Experts of a small language model.
Size: 10 layers, width 256.
Experts: 8 experts in each of 8 layers, a softmax router.
Training: 279M tokens, 3665 steps.
Below are experts of layer 7 (counted from 0) of a mixture-of-experts language model. Rows are named router (the router's row for the expert), gate (a neuron's input weights, with its number), up (a neuron's input weights, with its number), down (a neuron's output weights, with its number) and show model dimensions 0-63. Each number is 128 + 24 x the weight over its row's rms, rounded and kept within 0 to 255. Numbers have three digits each.
Before each expert's rows: "comes before" lists some tokens at least twice as common just after its tokens as in all text. This comes from a sample of Wikipedia text that the model never trained on. Tokens count by the router's weight.

# expert 7
comes before: " |", "\n", " 1", " 0", " (", " 2"
router:115140142107130155137119129118115109134134107102116095100150122127119151132137100106135073128141172148115114102121120085112113114085157130134101124101124102128104124145151108144118130079156152
gate0:136132146128147137167129098123117128129128131119211167120136137180182130130107065143133107181171116156165128097122110129123114112134113122145127098126120119152092112120145131111066117137142102
up0:159177129106148135150121108099146100138130114074104114166122152092142127081123136137100139124122115148074177128155144104089152120130086141101143110115130163177173161102134148134126155146132144
down0:103131114179204138133113122138122101129154126129125132139112138149115161166134125124155113177102113174141106116156144155126136146127131133128136092125098106143102147159157144120156131118160174
gate1:101091140119063111086097153115138188131101118138098154169110160141139128100127118135126079115127096111130121131161130130156178118134144163109113117116133111107125100135154151099115126107152114
up1:155134137163140122159129176109138147140152123118137126138146115161121135168143097148099154091126086133121150078132134100162155117098127117134144138120078094105140129155126124130138132115136146
down1:124082168104112130145151108178096141124100104120145137168103152162140133128133112149174115170146150142139132162096128113102117089096105145137155143136165198077056155108152133152159129144131134
gate2:161083108137125109117108108084092104155131127113121147145128105102121107149112133099113136134135158121165138131113115117099114140133167154112145136127156175125118126103126130130124141075112102
up2:131179082085129151146171112166090124102117112111099113114118178123091174105122125141115109125161153168149141101138115145134129100104127149073110092116145105142155125108130119124111142142121111
down2:132143125107139126118160120144106135157161154116107134115094138143107144137144082145138127140099186102119125134060136136154159155180150148117093166128093123086110133087133100111112126090094126
gate3:101122095107141145072099098111097122150101118113141139097126120171099152134134134109147134138151174091119121149164155167129143124142112097134114124151141156175114155108109141094128145126112115
up3:146147107149133160068127136106119113134107138088100081113135125177182154128122102106114135157120165151126124198124116109165102146088110075138134137103145159146146150109117147095130094151088134
down3:106121139167095131121119153129141092152126131109147099115101113114157134117132069153137124141078163141130133095147122185178119138133110116144117117154112149124149125103115182116160141121080170
gate4:136137109166114120082173105182172104135112138146162144125169145126132158145131124151110108130100147129143175130107112177109160151145104136154118110152153163159135153097114137145144157131119080
up4:134141156105109149062181146123112099086084108093136121123139106106136139117141161116106160106144120141138128105123123127120151152113112127136132132128128122087130101124101100119129116099133162
down4:130145120098106126144116116126124147114129096152118136099101137124143134161107123112184119102079183106142126129164161123154166126098146115151138122108127117145130134121133137133125126096114137
gate5:176101087124127128111127121170131113114087111126171161112110152164129121120124159098162133111092129146082155118120133122135140110146131152172134142158122123127108099150130145134115132170080111
up5:140155134148144138167148131145073087128109116124093116119148136105193145101133169131128127119178116137148135114145133116086096126137133099145149082149157104091155099124135098120122144117141127
down5:170124128140166082113150130119119160098105109129122110131144127142134136135092157115131160123156138136093083162116133139064100131105147092168116129100100129126085115124136134099104113116115124
gate6:131094125162144137090095099117102109109115103132132137109125147103146117140161138150144120115134106081122138108105144160110146142171088127167145145104151119162131159161117104108095129117152121
up6:122120127172133136103090142104127114182163128119138105102156148103134136146131132136200142114140094074082151060190126143105124104183091153129161138118137131134099180180107141163091112123147134
down6:116162144084167176107174144119092107117120114124124130144115086159091129090122093098137131132157114156154119148117157127134136102097124132127112119135138118084132116164073117107121158124119091
gate7:131127164116141085113122102140144145111155152118159206112137108132113136123116115111113152105169163117138114153132136151124094117132139134119151103118102188147146148131120149173102105104135165
up7:122180146143144160111141140128096141121127107112126109106153131161166151128171145117115108131110111120133107133087159138129122135152111095104161117147163106102171130135158087151078137128135106
down7:100097106089121119151099137131111166116146106104154147121107113145109114115133127111146179145141137136176151137102135104131097133150082153139115123142126195148114164120119109118101109123097161
gate8:134133113123095152172119112110076137102143104117089146139118118134100135127137119099118102170140101134133136087111143120133120108133170110111154123099107158145133092075156122115141136102149113
up8:138145105087111103107137136106133124144136100133121111120163155112067170115110108146140145157134115138142122171141126144134068115128127086154118110127105136173091115116133114120122135145135151
down8:155182105104152136131137154128122125154117084136152132129121137152208112126157137136139139117134127153143137116152127146159130151162167130044133109133136134082106088155110140118116137129137138
gate9:123108157138170132116096128165154143140123084142108134130123164153090133098083125109128147120177165130144149134103151173170123105138146153092171120116148156148193102129117125096140111151116134
up9:123122126165147153133118088142113164150114072131139167149104131138107160107104096111136144149163142153170135143121136087134124100089160116133180088101112134155190120134144132101159126148068160
down9:165136147073119120135156131124119109076158115121097149114098159215128134116132127126112091114104115091104127128112114133092077130101144152173156118167115156101108089105093086106122159105100107
gate10:144094115169126053110138098156177137154101076146126207114133096144116127097091114168129177130134102156181146144102121183112135111141131124149112111140104122134131119115158120071123111099146104
up10:097116169159122103141105117133106122141088136113102157134108076154157154077139104133148159104164109094128104163101129158149116085113168145167123117153098122111140123102117112054128119096144148
down10:126109127135126165119107129122102118090140105131140150138105151156116127146129155113133148098140132119143119140110109113144138086098143155112130101133138115116113120118077143128130174177093116
gate11:138119131173137082128119147113118126142123125158150168120124150161143156103168088135139148097124142113106128143121143133113128100157169116145150137126113096121106105135119097103103103145125124
up11:132125126118123138112141159147133102145131103118154117194096123105136091092089116130152124150104159105116119152135073102146117148133101130084098108151162153123125097139136143110112132115171101
down11:141180124130101145106164142114132157142095131134140130127123092168082114158116138129131105142107079090124168128155131140132151129123149136158155159153073059135117131111117120118080127127132142
gate12:071148138159106135121125082136141121106131054092105110151141146129133124095157138122141122106122127120162128158179145129181103095115145093102130096137158113170148151118140117087107160115110101
up12:146134125140093162134099141081107128124111173149130166150111126120179128128116110132120137147110134124144130135119108086143136155127072172134104126121106138101153129162149136108158109159101111
down12:116157119167117115143146166159121093134124135121147101131135125119078156126143109115130132128123084113129103145099120126151108154139126128116120147128143124092150107126131103126067118136163066
gate13:145107126151102140071084087133126132177184122112092135142085094114098105155103093135128102162154128123171134114157117123122173119138143137155119110098127160176096140145089111152126126112100135
up13:113132153114101142156139117110146131153109135137125118149088136108123123117120149137143086128120093119127126124114122134096154136096164148138135117119109126122115103126128119144130115104158099
down13:126128160167137120145090117111150143125109156117066107160122175152158139107143119145125136148113145131147119118146074048097129079113081098128137106066143091098113134140107096101109122096103127
gate14:111059115128124151148074131115174153113087143083143095123094126100133114151132142089172083075133128159122086161132140122139113156126067133112172139139131147129151135134100198128133145115145128
up14:151070130125165084136095142102119121124091089117140115147066096148140131159137110099127119074097116122089075159109175115136123150141104151126126173144131120106119147158111142098116156106127138
down14:111135126138085107135091121099124151147105126086098140149119115113118147145125109093136120123126157138100137138148134075132144140120121087123097122070168131091139127112119171095116146135138103
gate15:116165092136101100171119134163127145149162124119152131131124113125137125157145167160165119168123125102126128159120175156161156109117110125143122125141153134163100142152120080100152182152087111
up15:142140093177129118159141110172129109144145129142174118124073130114150135116132163157131144109121131176105104194119131171161120135156131143106132097098180088148132155133111096128135157140128131
down15:140097121118133164137101130107088136122162130095120106128086122121133112148120140136127120130133104136129165090170162110156163127104118146128112086094118175151120111125178158130132113156135138
gate16:177150138165133173154074117118123116135168142151159132136135104090084141113150153139136126147153141153097121129153066123112119147155140143174103133123119130127119124159102107146116140127158116
up16:159131157136132161128091095130149151091150139152139119103056138152083128107155111153151125154105131150100131127142118142184136133140132130132111095131164108113134157171110115119103173140170092
down16:140137149087141094121102160142134161152132085140109130112143114167146143124104142126102152137112111102072151072149121086145147117100137139168100106097087139108131086127157131151133087129132126
gate17:128116094129137157162071084122136127113113109136113140129149140132115130146134155089145151151151127134125140077115124099130123112131107105127116133109080143178150156127121129131126113115132138
up17:123151121123161194127172125125121096110107172104105124105106132139132169143097145168126133146146109149126148119129123149126115142120112154154149108112123108155160127132159145138128093150142147
down17:106104127120138122152150114150119082139131136133107094139107140120118093140122075129149129145094178125110118165099115144149135152157150131113141126135163125136114154125150147157159119124109072
gate18:156096135133132131116155108135164130144157082132163172137159124122165124159126107130132117143136117113106110123161126153117126116162118141159163081141124144163122156147116141127117170141167110
up18:105123126119086165168145160138118118128146142099105126121149084116103112112110154104092129111148175140145159180112139120105113140103149142099085140130098145101155119140132145143142115161096122
down18:098111131152131091090135103118119143094123158102138128134116095149162140169090130126131142128100126130111123181121101119187148193126162080126144137140101103126121101121140116136156120108128112
gate19:127137118164161123105076133108114151184150139123103114105149138093108150149143117075119146140130122139142145150161143129142146118163137132124134142158099161152132116125139151130138142098082147
up19:140139116113160136140138091119164123150132188120131128127098150119155125103130128106146106125108120136196151149144132120132134135121124117129143145145115134112145117105179142084122111186100122
down19:142169138149126144117154141166107084130109106161165153087106113131187134099121117139131153121151119141143130155129117158107118137112126130172088079143164184140118130157153114124130127149119089
gate20:135129044153135108143106078149151104140144083139150132089124128123061122169148135081083168118107143129134127140149144129130138118119150135133128136136126131160114109141144155173137124123165152
up20:103108209123067137135169132134130128129117151141123151172168156142136121154104139146113153111178111114092115134160131151108105147118120140110141083130123160130143090121074132130142142162138109
down20:133135080094145169130142121139153091110137077094166101102143118130118163158129135097172121094191104144170146150122150133102099160162127083135109143125122060122096126131134123133115096114126104
gate21:124139134099089145110120150156156140161185149104158104136096149151107122134121086107112091149095136087104097099144190139126170151106147151111134104171159148129092095098136123128124131115148131
up21:206127081119109137098157122113150151126147085110180159120163112141101126120137149111121121107127109099079137154135139140135147166144126126119140115119111143157097110145101073132146106121109122
down21:122108130149145138123134110145117093125133128120162147114107116103162128129138149169137124156172085145118139115136113176142194149098083136094131160156124149158163121158074135135085095143143136

# expert 4
comes before: " the", " a", " to", " his", " by", " in"
router:163110132115129136116188137112103162125128134133113137147146098113128132083162133110125138137115098103110118160137097124106159118131110131124145109154126113088101121160094118128085148098105109
gate0:128152144129118107122145123166124081106178130149132173100162121097140170109117132097110125102175106122121111110184154137106118113151134118122155193143119118122106104106131094133163114117105116
up0:131140143120154158095142110134174136142146089120111118111099159087121116118143100171126123169178111146174108128110124108087141073128158134101115118113158153137115099155128103121133145125134123
down0:114132123111098104112118159124129116135133148191109102172150130150135088119118157080157110074129170134143143101129102158142095129140070125160119166114138144187089124096151084127137087134126134
gate1:120121108112132157141115123106160154132123107114140175095120123155118111173117130094128109119133124108182161137116182108138122131158157141194117156131142124131161064160135150100142146142101097
up1:146101133136106164147112112104112148119157091123112110169162111145137164077124118126158149110154109120157119161122168130140119112101086064083072111113139128126126124104152117164120125120106141
down1:107132101120140078141157108158106187117119149144118149092115150142129140142078139096074111119083167104095153132110114142135145187109132125158107127144130094168130132137097128151121161108097119
gate2:148120083100157164122144103130189135132126141097096181098115160125135085133127141130145115146163108153132103162122093114124110132105125162118131111094134128112127140108135141171128117132124085
up2:132157159091111078120123141136182122129124127166153118155131153112133125101139122155127084121107131116104089087161136158128154099101099159158150138129148140132093117123143164086195153127123108
down2:131117179129121132093105153133135140114140109121137116103149144139150110147106095150114146118114134094146132101136103131122122172088141117131110113135152110242168127096136119161113115097101145
gate3:135129153127126137131127127154136133141115146148143067116153134124136102156129116140151129117110150162117163106120166145140113107142142127146112130126164132126122140130147173123152155087155149
up3:107141145171126115150150116127099142142143073129191115127160133096105129149141138124096123131114165145113106086133138122107095107100122132129117178099137111117110084140132139129138158099095088
down3:113157150107128128107116166172112108147098149167107113128175128157081126117087065142138107128085138146103102147104184123129082121128112135114127152112123149125121158134162122123140120152093155
gate4:139165106128142140146086119115164133129142128138144112115098135153140121155151093125095153149126155191140161134103108124165147097140115143150123106102115110130187096124147168171117129134122139
up4:188171118162130140191101127140118148147127136119155091150118104143114132131181102111115160160094152119160136132127140127129106116137137119131089111099109115118150115112129168126130141149110105
down4:108149129119165142124168040135117161121118115150080079143158138113097181161132124133128113131147089147167180139111151103109135141134170119125151112095163141069135117099107156126081102159135178
gate5:131079101132168128113129121120117161164096138099111160138106130126118108123126104152124165129150137116137144152119166150123115119117057167134088142101128103125174115114119125172069093136156074
up5:131119141120098147106115124087127125113080150178129136098105137108142128125131146117077129155140144154148100126151091119114077078126145097148167113119116146149121106184120120135130148179091102
down5:113098132132143124121153118159122137107133150139153103142105141099123162144151125150093129126148140143129140121120127128144147152133131148102116089130096122255123161126097103152182081084153183
gate6:139109138167175133132111132162158120162119129094119127118126136174144091101124093117117155105155123124125175105133123127136135149117104141160119114127097138119155109123111106157113146094135108
up6:118111122134133084099141113114112118095129142147157130125155146120088149153147113146097158098177123130148185123164125140137114110132145107151153140144126079133151175138130116109150091136108140
down6:165095109132158101086120118114127152118123137050109130159141123081135115122136108162164110109136081130133129125112147125097145133097114126153123113088141123158140153174097157116115114136104158
gate7:094136136160143130089136111097149113087140126082126116160112143139126119127149129119169122119131125129126123151150116099206120136136150138119144073097156121138116092108115114119101162112170150
up7:146144132110105164143164124145116124162119104126103163096152154130138155111142105133083142120134152125139095136107112148108134081092164140148135169141077155136134105159082133152124175162137111
down7:114148136114141122106107126121111148133097091151151160116155123130104158133096073130197125115078139132097126139115113138124124116085116136101171077135164112143115101138120130133115155148108116
gate8:126144101091104114151131123125137158117140069110118134101138092146148143133078130099122113106121151147203164127123161158125146131125138124160132097098124133134173110114121102186113194102117103
up8:105103106121109157170140136156120153080132117099134160108130108106106096167135157162083103091105123151143116128103101131167127131141118160123122140097108178141132108150115136117114152114099132
down8:140123130121169086078135156151146092152119148123130156129157118118133129131145130122131144136197133132118134133202130104144107092152118139082146133139116127128116134139119134134144076108171161
gate9:108105088131121132115094110139138149096110110119139154135179097089127120164144126152094141124139158142114165090134132117172115166111109143158119128158123140125140173125093120149112126130137132
up9:145145150123125117158156117134164152106113108110157064131137140167125099120133145128150113099121111106127134130127123136155083153107091124140115118143094144120145159089124181112154119098142131
down9:128085126114116127094152106135147123132112118132122134148095128112117130107127151195159101133103156129081134143173113115144083117109145132106112110131162139127123124145132103124128119151120172
gate10:103119122133117102105155105168175152145128125135129106151139070106114121114123135122124123103137151164179148138150133140132135118140152146103176144139150129114135140100102143100153117140123160
up10:103091122121150111144125123159179152131140126128141088130128116180126099118128159147110115132085162169146143114144143159146110170127124114130130120081107172129124121106152142169104161118113124
down10:131102127104149160102128076142124124099121101151142118146119156054138119147129159111116125116084116122160173103158107121126139074108120106132139131118128129111104118117116126158108151094161101
gate11:144097140123156116103126132127138091121128143113103091091158110110133162122143119164107127112142105146162121179157135121146121153157097119103175127127125122135116161106124167127131142090146176
up11:117148127144135112164138103129128161132128149128105194161111135131110124112101118156145124135120124076128122147118123151090144093133108119140099103104083133129134107137113137130137117157115107
down11:158138124126130103122149150139118151114125116147164148124153138127117115102141087104101093108153162132144129100122159104112096097117082173128118117118114087178158149124166107129094057122097078
gate12:115126163146117167131142130098120111127124122059131142132115139164079140106146121127151103140128141151129095116120160133084142124130127176121072117123110143129083158113090095130096095166107096
up12:170106152131142133152161144121122099105145123114135125100103096069161163133115128152057130140116139197120144117126116171116149101135138186064149113121124158133111123165153099115087124143111145
down12:100125093123123108088144101137099117128116128108090116111102129146083114090142129103122116151140156105100072133120139141105123146127141121106107134144128133104098108131133109126114139162134102
gate13:109120150105141136150107131150166139117143121135156136101149133143153155176127102141092133109126174128142136128116132118128156111102126127111070115149090140131123161154133085128125123134079105
up13:121133132148152141142142138141153159166088114143097110071097120090093101126122130099132130156112117145132145147156103131119132138147163131153140141098139142132103081128160159146165155159116163
down13:152150119147132086136101156145116100158144113125092122094116109115100162117104130092110134112126078102176150169157140150101142138114131129169113103131148166098100128142136195108123134158120104
gate14:143112169126153072129133130148150134114120125113162141162088171132119170126081098184120144138130108122121089127167134134147132115098134095131163131110132141127138156142121131084130095123116127
up14:138154160164149110148147141120136104123102092100136138109107119135176108121106131123150124105115089159130133136173090148158119126082130133141168104132140139120174117107131096146118107078168156
down14:124153172128125114131165130145133131143127149124133158103136110174111148108114124125134118140126102129070119193083147157149112117101145130118143159132138132025086147142099170111112190100152119
gate15:126127125121153176130135096142135140141103076135145153091123135139105177140117152142147132099140149151148129090131099154119083130125178087153146161149104172147126128143120113138126134122107057
up15:106110115132133147101149119101096152103136134130144137117129156110128205119104147138136122096143146124101143092138095121139112121113158086127142142141123132116147122163121114145109122097117107
down15:138170181064147106122190123118146154096108119135121147152120127137115154135117144152127099113131112159153172103125138143161102143123132110183106137147138105126109154130104129116175136141117103
gate16:121146100175140112188125106127102120117108126118161124149147124096104116135138066128146148122135112154132155130097138106122126136106111128154107118121117155148162123104089131122112150122138135
up16:152171142129210109125129109096119140145134143128118126121131160134111135121121133148118147123098108134135119119141097095168125135107122117114102085112146147130144113103108127153145116147125170
down16:130147148074125134111121129154147135140097147129141110108162125111120133088126113098132098106132109114082149125143124094113099120170156120102090166117108109049134179136090136107169126144111129
gate17:125122091126129128128117114108156109142090137111120100122158146136129143120120130109142130161087141103093097138163094137125049121135131074106121175102093142146106155130082096092134126149150145
up17:181097168127147121130133144150135154098115152129165165158164090139100131150147127130137162090150102143130102134094135163111101176121121139116100131161106157114153146173126123125117157084090143
down17:158137108129106148091115111120132127127137110146158116084128125106135128137183112159169143135154113129128097138114150095141149173121151124150135083163092126095108098147163112127101077128153140
gate18:101143127118110106118100119136143134094143124097141107115148104131139152129135114135098151098114168118119119114109168102148121134124112125145100158161097118132115179108111150065166134111157096
up18:119095096155122122085126121117115095139080089092100126128134119094156164141112135167081168137108106093121072124101110142122062131124133144132146142160145162130155146098103129132142162118123128
down18:178098135136121126141139183114147123140099129070103120167148115100142115142141176134088137124141139144132163131171140123122086108078135093155139145121147144126151150105154136140141100117160149
gate19:120151106138122173104171133129152112168126078108163156124101127098149145109143092111155113125128096134107081139100109165135133161101098157159166150146071140129111134130085134110139098128109091
up19:045133128102116114146132126134150123155117114122157112154123122130136154131133152135172122135140169091099109126118133107146131115065127090147122148134097127126104081131134137136131128123127127
down19:123124103139151124077084124137122114127108105117142137111121160103126131122124108134115137118139099163124146124135154133160144147091141122116083152177165105112163125137128147110116139123103113
gate20:143126139162116155114133105130110147128136130126134141125111113109124064111134116117126106141145120143134142115118133124110149088142139180136155144108103146155157111135144112141149076176087137
up20:156108086125079172151144114107130163144123138174122139118119124125129082085145117148126097122154122099140133152128130169119132137156090153122165123160095131147127126151108147162140110185092122
down20:152108126137082190158125086115131129125095150102111115170067174119146155127135150140091131113110160106097133156153112147132150108153158135162173140147098144115138114143113139150146128117167144
gate21:083152133096166160112097119107146142114096159125120151104177176132104121163142109090087123127131106126133132120178109107106127113115148156136097154097099136161105106140173101153105152144149109
up21:122141157138090082157175143167138128128133100160086106132099102137182162123106191148137128148117125125137190126119152172132133124112121121152132129150142112129137140113115155139144093140082107
down21:148086113144113090147146150130132119125135096117094080142153131166162092150150133117129096079120168105070133104150148129146144118113143088106133137141140147136123137099157107111119123133159132

# expert 6
comes before: " |", "–", ".", ",", ")", ";"
router:143153113154144154145139085130128093129151110110133183120126165095108120146143085104115099093138059149140139097136107179131126136141075154104136132134137122146149102124169175162129148107111073
gate0:162125100160136108123107103136104181104088131127136148172124153138133107141129138100175124122113128125134161092128129103104146121148136134110140129113104160124131174131164084143143151143113107
up0:120133160094119136140151177103130097105153120151144100113117095096149124132156129140117147127138141127127100142116125082195097125123129132117122171098167123136083128117151162108077125107146166
down0:142148146100133114119097085120096124094101114180117141148114113168138121104126123139132122127157156128143146118128145162096136120089188111123126162148094125154107082127119116150161133123128141
gate1:131165126081129101186153101133157158107103118158132154079131127173100135130120129113089125154086135138156124126140106144126109139121151137109100126157130176124100134115100089152126151121131107
up1:165157090118138093143161058139148175114137106112140153122146130129124136166132117088075096130121114142142157110134121146129129130115115165139115127127098191153106144099099111166144163129118112
down1:156166137096085166115125111113118108105149108150155132131143084115164135138119155140153135151128141142135151120121115103121146144113171123126076132178120120132131092101126116117144111113139116
gate2:165116118104187158165114110123120126133099141171162130136148106116123153122141112127103103112132137162168129142115114140088135184121107109179103184166115167122155158148137119133141120135127117
up2:088124123158127086084133149104164103124142112128091130139137136133121134094106100176154160120097116159106126124112124169148110129141079145133117064163119118120142125074174133132101126107132099
down2:180163137117161152192134110144102166117131120157168108125179162109148103121162143127101121122097137175161133156169124110131138136110166139125137168150138164125140143132141124124147106147102135
gate3:168104115100135122118147086174147111100128128090141157141112149128159104130151128126112107143099122138175098124126129160133128120126137122152144103125113151164099148131164106151140107139116154
up3:108110142144116159139162113100131123108117105131139142194121157100193100161079087149144135110099118134139125139119147109109150116131158149115198107077114136148132131137160129142151148129130138
down3:141115074124148124082127112106124155099105170084150129127121163183110121147082103133128117084099133111103083135118082098157147170152116104120153129109132141107131161118136165090114131086117153
gate4:176117117132140128075111104147135139145070151154097141137180143174093117133149090158129148145099113134091087160103136160149136113152120113115123155143103088168141122131118150088116151145143122
up4:137092116089144147152107104094146138155130150136119130145129104106127151102129103098058138125117114115132180046172151138158115150114156155124144127134144117139141111096116124162161106103145123
down4:126138115138148133143092107145106170126161147095148116119155144124148125137127128120115135136190114132153078166129107123164140173164099067145122141086118141119158133114118159083170069154106139
gate5:098113116105173087152078148142137147119158138127118125152133100082172137119134080155099168115131151163131124161147154112130155140162143078097168126118156146137126140090156148147130129101150201
up5:122143150117074120090170148162136088120098093166098093099109132095156080113089147129116147145124120129084152100146111121133104135099184152130056141094123144127182117108190123107125151186133103
down5:135091124157134098065115101110111142180094114152150108116128146153136100122149101092107128116099103092117137172115150153100083120184131158159146110156131123100117101129094105099076155135110121
gate6:103086127142101099149157160134098128112085107135111149126156084139114165112149146155127080112127159150121109103128115155101105132131132162164137083195152135123125107111102143102128118138122099
up6:119177155142106150118129180109119162122143115166099155148125135182174121122142149122145145119163148116117141165163132122124157152144131131108106150117103140110089093136169135136185125109116134
down6:153129144164131088106128128148161115180126123110121110100120079117106119141140130124171120103132143173162139137125134154138128139110102151110150099070128105121202135112132150128139160112142133
gate7:153130103143130154109151118134084148155109133137122146069127139174114121084121108109108135086159130136152116152059183171114144141172101143144106145146157134146136111126132087129140102121145132
up7:101119137141141123110143092101119121142122116147115135139108124135101147104136137135126135100149140070125132104097139141108117119108112106124131125146095143110124128111110148116122104188148135
down7:174150116117109108087130145115112119152131141092157135136129137133115141163099112135132110141134128160117092116118119154122121139138167170107103121138110105092135084115156124182135149093110095
gate8:143087124108107131120087118100151145130125139151182131100161127124126156141167129082102156123105141139122129116133156063112132133096170126113118130110155122095106125129121111183161081118186149
up8:095107154095165113118150140155107124100115129136135089124097125115132192147116166133170127110158154144140123104117140121139106131088087141125139155111118104127101167137079117138109124130104158
down8:113106163115109171126130096166144138135053106135112142121114150135105108131181128136090131118082128118121122171166141143116153124128087092149157181127151101142130103131143142124093139099097094
gate9:164137168156121128121097128168164091119081104130126108100111134097124120109106118119118147142088161138110090138156126132100102121123119142136143119136126093123165136164129127131101131137136075
up9:099125104135079121130152155118116114122114190087132171130152140142107129129115138114086089140146093127131114151172137146110152121117131139072077124116181127109129068096114117152131107140125117
down9:125120131144162125141172111148116180119129137073117172124123136100131095089143136098090142092101142115143116139127133140131155146136108127103101169136094172120120121136088143074132127143121174
gate10:154131148148166157167117103143128138146127132138138138129167155142158149136132119138113125125099110131156132140132101145077088150153086074124154084180121121134128143142140141161063140129148121
up10:116119135099106133139124146096081108159121140096119124177147107132151170150109139160125158101152148159164135089110140101135141119099124159148085153147166109098129107100126110125124102122119113
down10:167118096146116171114132160130109131136111129137171141105105112083098098138100112113169146108125070086139140128083106121148128136134116141118154147117138128121154123173139133101102186115102131
gate11:155124110154114133143132108142132142144092111110138167093163136112135160114110154147143148142095108145126138140086132134150152092162116114157079182125117182149139128086118105099141149132098085
up11:078091147118170118134137118097124125077161107127115119146126125154155117110123156117133122124164146116164154112136137131099120138121149171127159029136122158180089129145175119164136115159154163
down11:131137122117108084143090072101131123133137066132095116114111096129103122170163122113161110125133153089123117110140074098134131122103110131099105160105110118160131187158146150113143117109124154
gate12:121107108140136150122096115075152156113115143104126125147110145170126117079149153111119158102194126123103139135123127108130096172129140111098107125109086129117053126101145152168132052141110127
up12:124121137131146135147112118145149151123120106115116078152116155163145129117123177109135101114132137123146140146107108123132135139145125135136097126125094154127072138152122140165141082180118119
down12:103125126135080090108116103134170155114111087102144127121116135141118112134132122132121086137177148100117121100137108148100131138119174130136150143132142192164111098145097100120079122132072141
gate13:127112149112136140137108143137159141103123115138160106130150101147107166136108167073152149090162147116179117129177151091155125104149147125086092132106098149097144123100100106154182119104125144
up13:132135135115087131149104131094154098134140115152112130140136083132131168132084118153149156087143143116162141135111155120136129115113136091077113123124121178102125117108189154135147164106185115
down13:142146136105112147112139115151139149151145131141095123131194099108105157115129136147141119098170146158124159137135139121156131105159120138099094165110098122110161170126113147180162136140155135
gate14:149102156102137093133126122136126158147119123149148126135108104165135091119105113140096178116128139135130136137145107124122115132183143161130152146144134163117158123115140086168158133138111181
up14:106117129135116158157122150139165104117126136125132146125150155090145135151136146095133082136099134096165121132133142121144094173150152085142115136079136164146123131130127163086147105176121115
down14:092151107124126087120153140115185142168137111157115108123149089121172124171146119150136136096143158111149147084122165130102067150116122101138166135155140135123115149103128151111078153173161110
gate15:112155103165166142143130093123100124098129148095181135132121091129096067105126164163125095143141142111096122126137177150128126160130130107138124113142113169135148138122162120130102147157122092
up15:154120124148145134105152096126163099132097126134089125101140163098100169149091081135139115130090097177080114100120107115147130117133140123145134143103137142143113134140095134143135151173135114
down15:087149148132115093165112095164119178130120129153139140144126097139176127184105152149114134104116148088100134127113142115204130145147148133105141131148145150128101156107117126144121140125167098
gate16:139120175151097100132101139144148072124126129111096082143121120141113110101106151100111168119134115138157129107153127129106168113144119146126087097103111129114121114129148088116147078191104136
up16:101133134071128106157112151104124151135123154131135112133143122127105116115169138162134141115139156077135146132107115118170124129084164109136123169117107124097137155118099174137155170116116149
down16:115114123141091164068113124155086128102120101124145156142116114138107062091133098132145148121134122103133118177121134143128155088125113145103098138117119139146114149143146130123154157121140100
gate17:110116099162118088122125116143118099096172090126100142147162152119136125115121121126130146105151132123087141132159175135126185108138130132144140099110156117176109158122124132158111125114158109
up17:094107108112163111172162118093130086141136132107135143144132130115121120119132141101146126111141116125131121129134148123170111128152117130134117109146150120159158121080070156119117168114116102
down17:096147146132161132095101149099127104143119090110157114127131118103105137052108102148149113120129137140127121124132107123090157145135151079158147127123101126164134124098133147142130135096146144
gate18:106128130081181135139081079104178145136112102140143136136111161117117153157094114115110129139133120141109078114122088136158117137091165128131083109136126158133115148146070131146120152101146131
up18:100126126147091098090149174118153105112073166143122154136171129132122146120140133121102159129102117115121209121105111129105104136169122120105126139163118171110122109080157109110162150147137073
down18:139187138146138113117140123153152092102105137136118121134142125158115091085090109117140124165133089086140147154134136132134113144109113123079138120141128157110118104115170158126059121160110082
gate19:149143090113135116139120111122181133117099126136147144161150145133091164131123160132125132157117114128105112109144105123120140169122132124089101127129104124110157151162115112104126132148111151
up19:149138128094131116156125125099137100130137103172148110177162091116088098131125127138076152133101107158108078119081130135138139111121127123115096130135107113103122115159130131157108151123136149
down19:144152135068152082121106082100149061145162123131124123100154148134114131138136138146123117112201091120096178082118131120148135141104091096156122100118100120161128127126110171098165095129139127
gate20:119130109138123129130128136130115127101111119135190171161153128175141140111143124126108153111129139113141114160113076127075166136134130094126107179156152137099106119142101102139147129128149174
up20:123124111149113094128137167105160132135146138106131094131147142124091110153161154096147111132162138092095108119150127103136074140147175137137128107090164129124137136108148152164145093150077142
down20:144098121140116083130111110146154148103117142173132116142172116133108125123101123142206111122141139063126134196107143104127131131123110143119121113116130101111122152102117128087121154180165111
gate21:103116104140108121114106154120106147105119135123115128119113098143134168124167197150095137097144111126093084143141123154167102126165140127112128151089145176130117139099168143138112084148141126
up21:133107147164128113155117085140150125127104137123167148099139155150128178086117085125134175131148104146092143161129139138150103151128138090147112138121148133126120154154140139168123108124136133
down21:141115137111150150082164131103146129130126167102118110148154126143100127168177146142140088151100082124152152113151121108162120134098103125129116132138138104152109161154137127113132183102127124